{
  "n_layer": 20,
  "d_model": 192,
  "n_experts": 32,
  "experts_per_token": 2,
  "d_expert": 144,
  "d_shared_expert": 0,
  "activation": "swiglu",
  "moe_layers": [0, 1, 2, 3, 4, 5, 6, 7, 8, 9, 10, 11, 12, 13, 14, 15, 16, 17, 18, 19],
  "router_score": "sigmoid",
  "normalize_top_k": true,
  "routed_scale": 1.0,
  "balance_loss": 0.00238,
  "balance_bias": true,
  "init_std_router": 0.0365,
  "lr_router": 0.000629,
  "vocab_size": 3643,
  "norm": "rmsnorm",
  "norm_eps": 1e-05,
  "tie_embeddings": false,
  "optimizer": "laprop",
  "lr": 0.00118,
  "beta1": 0.9,
  "beta2": 0.99,
  "batch_tokens": 65536,
  "seq_len": 1024,
  "train_tokens": 392600000,
  "steps": 5991,
  "dataset": "wikipedia_en"
}
Below are experts of layer 2 (counted from 0) of a mixture-of-experts language model. Rows are named router (the router's row for the expert), gate (a neuron's input weights, with its number), up (a neuron's input weights, with its number), down (a neuron's output weights, with its number) and show model dimensions 0-191. Each number is 128 + 24 x the weight over its row's rms, rounded and kept within 0 to 255. Numbers have three digits each.
After each expert's rows: "raises" lists some tokens whose logits its average output raises strongly, later layers aside; "mostly gets" lists some tokens that are sent to it at least half of the time. This comes from a sample of Wikipedia text that the model never trained on.

# expert 24
router:144114108122121123179106116095129143129096088136115102107121134089122137117081114111118131181103109124151146132146093089141140090138125097106117126110144135131107156112129142174135128117148139135170148115119125079142128141131150152101140135087090123113116144162125136124096091127114098146133153076108089109133103140099119109090117128142164135136108126128138107131130062086116115109171128094127129130131109102126079137107133152134137130115187081074105171158102100108157133163119095106104120138135140164119142161143098114174153160120145067112111087138118145108104127184148138140
gate0:110126149149121124143125158135098149069122106128157126124115147119092151130119134155136094163133143126125122148038123128125103130094125153146101132129110127106149156097168154126179116111123119109134080107103085129143141163155111139155113152116128166150185146094131100146089130138107098125123101112152102140156098097130161117131106157113086096152131135157113171103136107152129119103124147132146115159123163131133097083075143140118152127133136105158111142138128123121156130132141127194106096132071148150142136106102177076164127095121146099123109129122153125123101113151159155098
up0:123134168153111084106142149141113129183123115129133125111102124161136126139140093094126210094108135105077112116103155144069148123118106140121123132119135128116113118140109131106135131108131085126125109140154130149101132112120158125127107146144154129138139092118105138120178135138106180083129093161166101123143125102141112121175157141128092087109139130166113145111112148158151128150126115167103104102150117137144138137154168132142116133107086151166169087165141144131130113122133129115131109097104072109150157125119143143092103093109097115125120157082139106191177123101115090127
down0:123138148171102131161105139130130112143120102148130140123200147108096108112103155126146102083122131129132123099158102104136150130141135138102161128114135144112136140092132127114125103118154145123136133165190099159134134117111112135113134100116105102129057096167142189097168094141156144125107117149098138096104142132136111120117107139161132171173137137097115131164134123153145155129114093139145138110150166086157150178116135117143113050135129116094084156143109118113140113131127106095118157112136111108102122099148074134138095143139159130132128092081103135138089137148125165149
raises: "ross", "arri", "oin", "andid", "irc", "ult"
mostly gets: " C", " d", " P", " c", " p", " f"

# expert 11
router:160145133120144137103126120120104118131144095163092153158117131131102127149105094139120099147155121169095112154159120124132078116114124090136095130125166145150145115141155095159124150120144147135152127117108092122132165127131104122140146166135134125118085136170152134115124100170123155148108148168112152095124150120088157147128103170165154162159085116129152158123125110109122138142125198119166106121083151115166121121127111124168121145171138082116164088092087096102137102165144154134121111091123141206133097154109116111138132123092154122122138102146102134092116136140121167147
gate0:125074122157151167107113109140097118051112111108175144170101136142134099174119127100143124134153155142132124146138128118138180089078109127136123110147123169129153129082105175081175144100109167137114124128110117126137121092101142109133159145070150130172133106114115112120138146141097129102106143135146114087146110154133173174111178157127129126167109127150123123112118129118107108111129147150145121109092130104150157123145095157129133143132149129146150138110145168125113106134133147205130135119123101149176107118138148123125183133089098101126134129134145157130129129125090126112
up0:130121095154153107145133126134126129107096095121149114175138158124145108156104095169151105127115177141149145130110125116126142093114168113129163101143100095109161120135086119114155105107085159138108102137161141128149134141140112113144170133087120090138137091078167135134156127144115153174083112154126132121094115123102131132122145156100100155140174112158089156137126120122168131125134153143165156121110149100141167168133105145164078143147140166090152100140156093112094156200147107111144120163159122151148140135147110162109134146110100089090104122105143143136140118133127107138
down0:116108157133114108123158104141122169102143101166125157145167121197135080127158140121135130102115129149105138162125146105152133090125118116099120125182135133143165103109093130119156128109144171091089133107160131157145099135128134072124135132125154170149140063095098124103140132113079126184092124162165141116154089144153139154124138149117139133185144116159086164128140083139133128143163115147176116128138127117163083121124118163118108116132136119115107137121159146093124118144157173142160148127131114130168119088162126132137154151122125105146087129116140126124144121119116085138
raises: "ipp", "im", "ick", "iff"
mostly gets: "l", " d", " D", " T", " L", " l"

# expert 2
router:146132103091102131142145113117104127108113130136121100123125146167146083172148150120117106144133146123127150172104080127156112092134102137132128140099160164112091089176151139164148137165127126134097113144135116130156154109179134124099150113125134131123134113124155104081094138141158100164168144134142114104153141128153186139150104151109153110125097132141188165143113162142091122064135132130110145145120137093150137137112160167151118153166151141110140140171109163102113128157128088108169094115134128123106116166076139120134113121087116150111169138148116115103091172144110109123
gate0:143112138164162147150125126167132165101152118124078148139149131119138127159126117126110141108140096130145133105147169074126171141140138112159124165127104096083152130141141147148085145148103158148109094106112110132139143150141118119135108116165098102118135163125132114155135092110141139106091125130125131123105150102136111129126164112164083132118138125164107131117118171105156098099175117144115135119168120122117172152132104102103116111128052066180131103112107143167114194146112103099129104118144140089124147112123118139117133132101106095125095121084200126161133117140151138134
up0:135114133127138149122143131147100152151174122112078101138101139086122143124129108132082100080172116100157144152158136082168118115128118150070129099103085135115105121138139126133152076159085132133118119090131142123140133153095132128157100125195116128152117151112143097148100162141132108093123111117096130107112114104116149097135082155143115129102135094131098105082148163146139103139159111132134103106116147143144121137112156144113143119144130088110108111158136106144167141119118129115131145091145116106135109122109118117070114092108114087124104113067143104160128091168124147067
down0:090118133128128143110164121138117168143172107119146130130119124124121092104164124153093128085097178161126104136156147115137150156143121129153158115134093138081107121115151130163099126131112125121149114169124179119134116141113095117135084136150139125146171147135136103149125139114150131101118099132141102096128141095107142104088084162127089117106127135095124119105144078148160141164161132115142135122124159157066159066120123129094137131114099145163108133127126148145100152085169110129122117127139156136158170117102134153126105122153121063091107146090188149119144124083113153140
raises: "ll", "le", "z", "N", "V", "k"
mostly gets: " S", "A", " D", " A", "E", " O"

# expert 3
router:096118129155139151132152097137165136107128118137120112140113150157179108139142142142183156116108123154128113152107130149091123064138128152179136116125105148132111152150114111113173088116140107157091156108092134124159150158145137135126174132088166139127165105130134143169132131124152109156120129167140098113111165159096163080127105092118116082125105093110177128177158153112097119091123129133124136124100153111112127125103108107115110134154199102094114148123170139125127151135155118125115133123185114118109105157144147159144123134149122127158140155151144099146062126112125112123
gate0:154119143125127096131103123114145150110093114123132117115133133157162065130115140173112084098107157129122130091135100164145152111148167119124115126159137131087160131102121103116107143094148102155140116128123150131125101136144118127124066154098162088140116137108129133129097127130140110134126133140102139139151130150082204165156181127075149137100102151125151161140153133143131142133140101089155107152137070178111135105124125171113160145149131133098154150085102095092116098125158145115124135148093116124132123086125097123121092141076120108144131109132128172083099117129118100100
up0:123158097128129083085096117123137136141146122121103131129143128126158115143134105159155099140139121133126116106144165127092126136131132147103114129136158134109105119140123144091112099175113119111136112159113144095111162104166129164118120121123160114121157158109172107130153140158109150153171133128153160078157091113152138152184165101091109123150132118123119170103120124103140153123097095126099131160147154128119118129155104189138099126127142130161154101092098117086089097134094151108133137082137143152084146116155114084134081145163107148124081109113108130071129142120095071116
down0:140100126103099121132159134058111070163140124122167133146122121156169120135064137182155130125144163193126107123111125125149118140125103160124111149126166168134080154110080147121162149161138142138110107150113115095151107135129140174146098178098128108099077125099106082099136165121158135164083145141126105121169129111112121124137128082104089161139155134131135130132130147133108132151115130136126126107126155084153137125110162135149137114138144109163083130150108115106120100117123152122154148136108099104123143158173077143111134126110162130134145111141112115104127145108113152139
raises: "c", "ph", "k", "p", "ps", "mp"
mostly gets: " S", " (", " \"", " as", " Al", " U"

# expert 18
router:139158114130132111156107113113139157132117112130098106115140153139114097148108149112103150130112156156136128158152152129099085135083124113112109123106111128153134134160168142102103128109118130109115129131102154154152174167074104130095175128154142142121142182160138140183086081156144128088123084131126123115138144120140154163154127124111091145093103124150171149166147116148086122133183137124144164151127110105116166084128127168117174158129154156141134166106133129139080085132086122147103124143157130160165132146141141106163145131107147129142177124151158145130144127152169109137
gate0:141113120095164140131144123109102156104117111123117096088125150124107149052111110159133141126125110107154174136134115157054132120098167112133154091119156163129125114099163107100098117149182118120103102136123117078156113106143121147123118124084122168171124058152129110124123164084127110124100102114139132113135134124112179152136106115108117140144090153119097108123116113140149117115112156102106109144099112129135089112073145118130103152121147154159086089134158114121121119136116133131135126157146168088151130170093127105131118129080138143152123124139121124123112133130082167092
up0:108088111158065146148105163119165082120124147173128180135150087148089175172181094163060153158145121130150102123087166096112061152062090112122113105100145136140142180127109097123147084154131135125121092115141122131133117114113108085131148124146122154134132096130132151133095119165133123121142120123138113092146100118147121156133147107088108139133124135122149108102144140160128166133146130128165157153129108120124153109130090134114130154127115125116118125114122117128156104095096132128118147123133113178128149099150161140102136093144115108096139148161125135128145136111135134135
down0:135127150062158081149136126145117120140136150155105109093111136088124126103131112130135099120091081101126164133107082141140154121138154154145134172123117136102113115100096161166136135148144147149144127121131108107163107114110146145145123134117114114127168094096126110122082156142102128109123132152138172111124081137116132132114138117173153093169144109157067097129128107157140091126126095095127073134175065114104130104106151110102115168115142100155094118127138150130142123110118114139121098138159185128095141152106151102135164129149096142132118108124075101138098166112122150107
raises: "I", "az", "US", "ain"
mostly gets: " M", " R", " J", "R", "P", "T"

# expert 9
router:135143107130132186170080108092157152133088140127155104115164117085155157093126155123108100179132137138077100154128171119131152139135125114126155094148100156140120167167118141153127156120095115117116128171107149117189156086107137152143137130112169138124170123176099108109112135131125087178129162145124136096134137177076138131135101141090105127130144106122147124148107159122119085158117136140148116126113092143113144113098140110110141155088161121092131108127101146117113152136156108126152170129138144144133123134148119133113141147109149103138183153126131078145122082138147140117
gate0:103125102144138156137081132125147107152120114151121109151176154125145177140084139118103156116148127145111072118121123162139079130136105155105143146073150090106164087149125113137141115104118129125139149171112100135172148137121087104117119135116129124149127143132170140117106101127114158130118165119170148197113150144120098127124116123135170113120143167142137096141133148143182068142159135119155123130126103157145142123153122101106084096183108105082139147131093134112142133132121155134125146123152098102118136159140123135110113088115162115126117154100187113098117148168127096162
up0:172131104094140146110130154138105100149159165101136132090152154104055120162140162140128119129108129113141128137089149126135179078133122125118120089150125111094073129148121152121118096098137136131109091065128123142139113113106134174112160090123116149141132116131122107159152143131138081111116119130138133098091094106112152114141117127141078153134098125100113144154095139101103185138137098144152114121078179114160120170140142169159134144123116142157122110095115162117143113133130120126152118089099178132130082108103105122157159119123173131117132146123095147146161109127121141113
down0:137168103101143112085131142136155172120132116157133137197104093079113116099132121123120083101107141084135156174160151124110110150127126089106125124120120117118128114136105089147166125136113138136112160127130164092126120098141152199138131085141153098130121167137162160113094140120123101119153135132119169136155102146126114121096114140123142102119180130162132139119126095155140175099126198129132120108174138099123115157107112166115098139136098130158116151102115104115110109131112129143112153118156061148113130108149137079092117135126111137134108136124143104116101164083131149146
raises: "1", "2", "15", "18", "emb", "4"
mostly gets: " ", ": ", ", ", " | ", " in ", "- "

# expert 5
router:140142118097152145157083149176095120154125139127104149156159157166155111150124105128139137148131128103119096143142174177121116099106092092135079111100110121134132154158119139129189155126092126151094133130136122111171150177101098148103150126133148149114184134150129123119130104092112131143149106123120141149091127127124157140104136158096144105117127134140117136111157125143101107093097100126142117152126119118146109141157089084124108161145099108124132106096129142115132088108117120147144092119148103154104131125098123125168132147147091161076188180157185126108118181108137120117
gate0:177158083101137150142111128114110120106100085128098137133100148125158122116087174147104114128173090146116125105147114108149057143078147116140109104133113146134123144145103101128172091132147160090118146144125146107139189130123124133136155127106148138122127125166148123158138148124113128126122158096117165116124100152112165135095166175122140112130100126118112118165113158114111118088152114146093106085143130162110086132135092123131135148099106146078149156136105117143127103147116136170166126113106109151085102138084116097147171145081114159143121107105168126121163124156113128105
up0:118074157154123140154160149109135140132144103115158125114085157148102102136139095132156141176098133105102145147096161171129152148171104119139123152111123114137130151155160133138107142116139099165137166118115136124100089135153079107137157142138082101097166132111093121134114127174127148133118198124113078144180116075121147195132109111087142133084122131136135113103169130124111096158112145133109139110132120121164127071144155152103126106128128100144093144101187138169134129096116117141109140136110158099150152141127130114137141102125130140132148116167119138123101156110146139143
down0:114074170147113162148149091094154126151135107153136141115077108140107128126180114124155154138167131170148088159147107124126144153134095175131161156138122133131116126167140147152101161154133121186140121132129139089120174152127137092189099150117103159129150129142139149084122123132154115134157120116157131158125139130098163150126106090126148125151180134127121109093144133115137079121108124105149141131121168136142105075163151104130174120145117137179118130104135142133118151139088086111105136115107133099171135148146112097145125114155167108110119150168102111127078118124123114130
raises: "id", "ine", "us", "ist", "is", "ic"
mostly gets: "man", " Ar", " Le", " Mar", "ran", " John"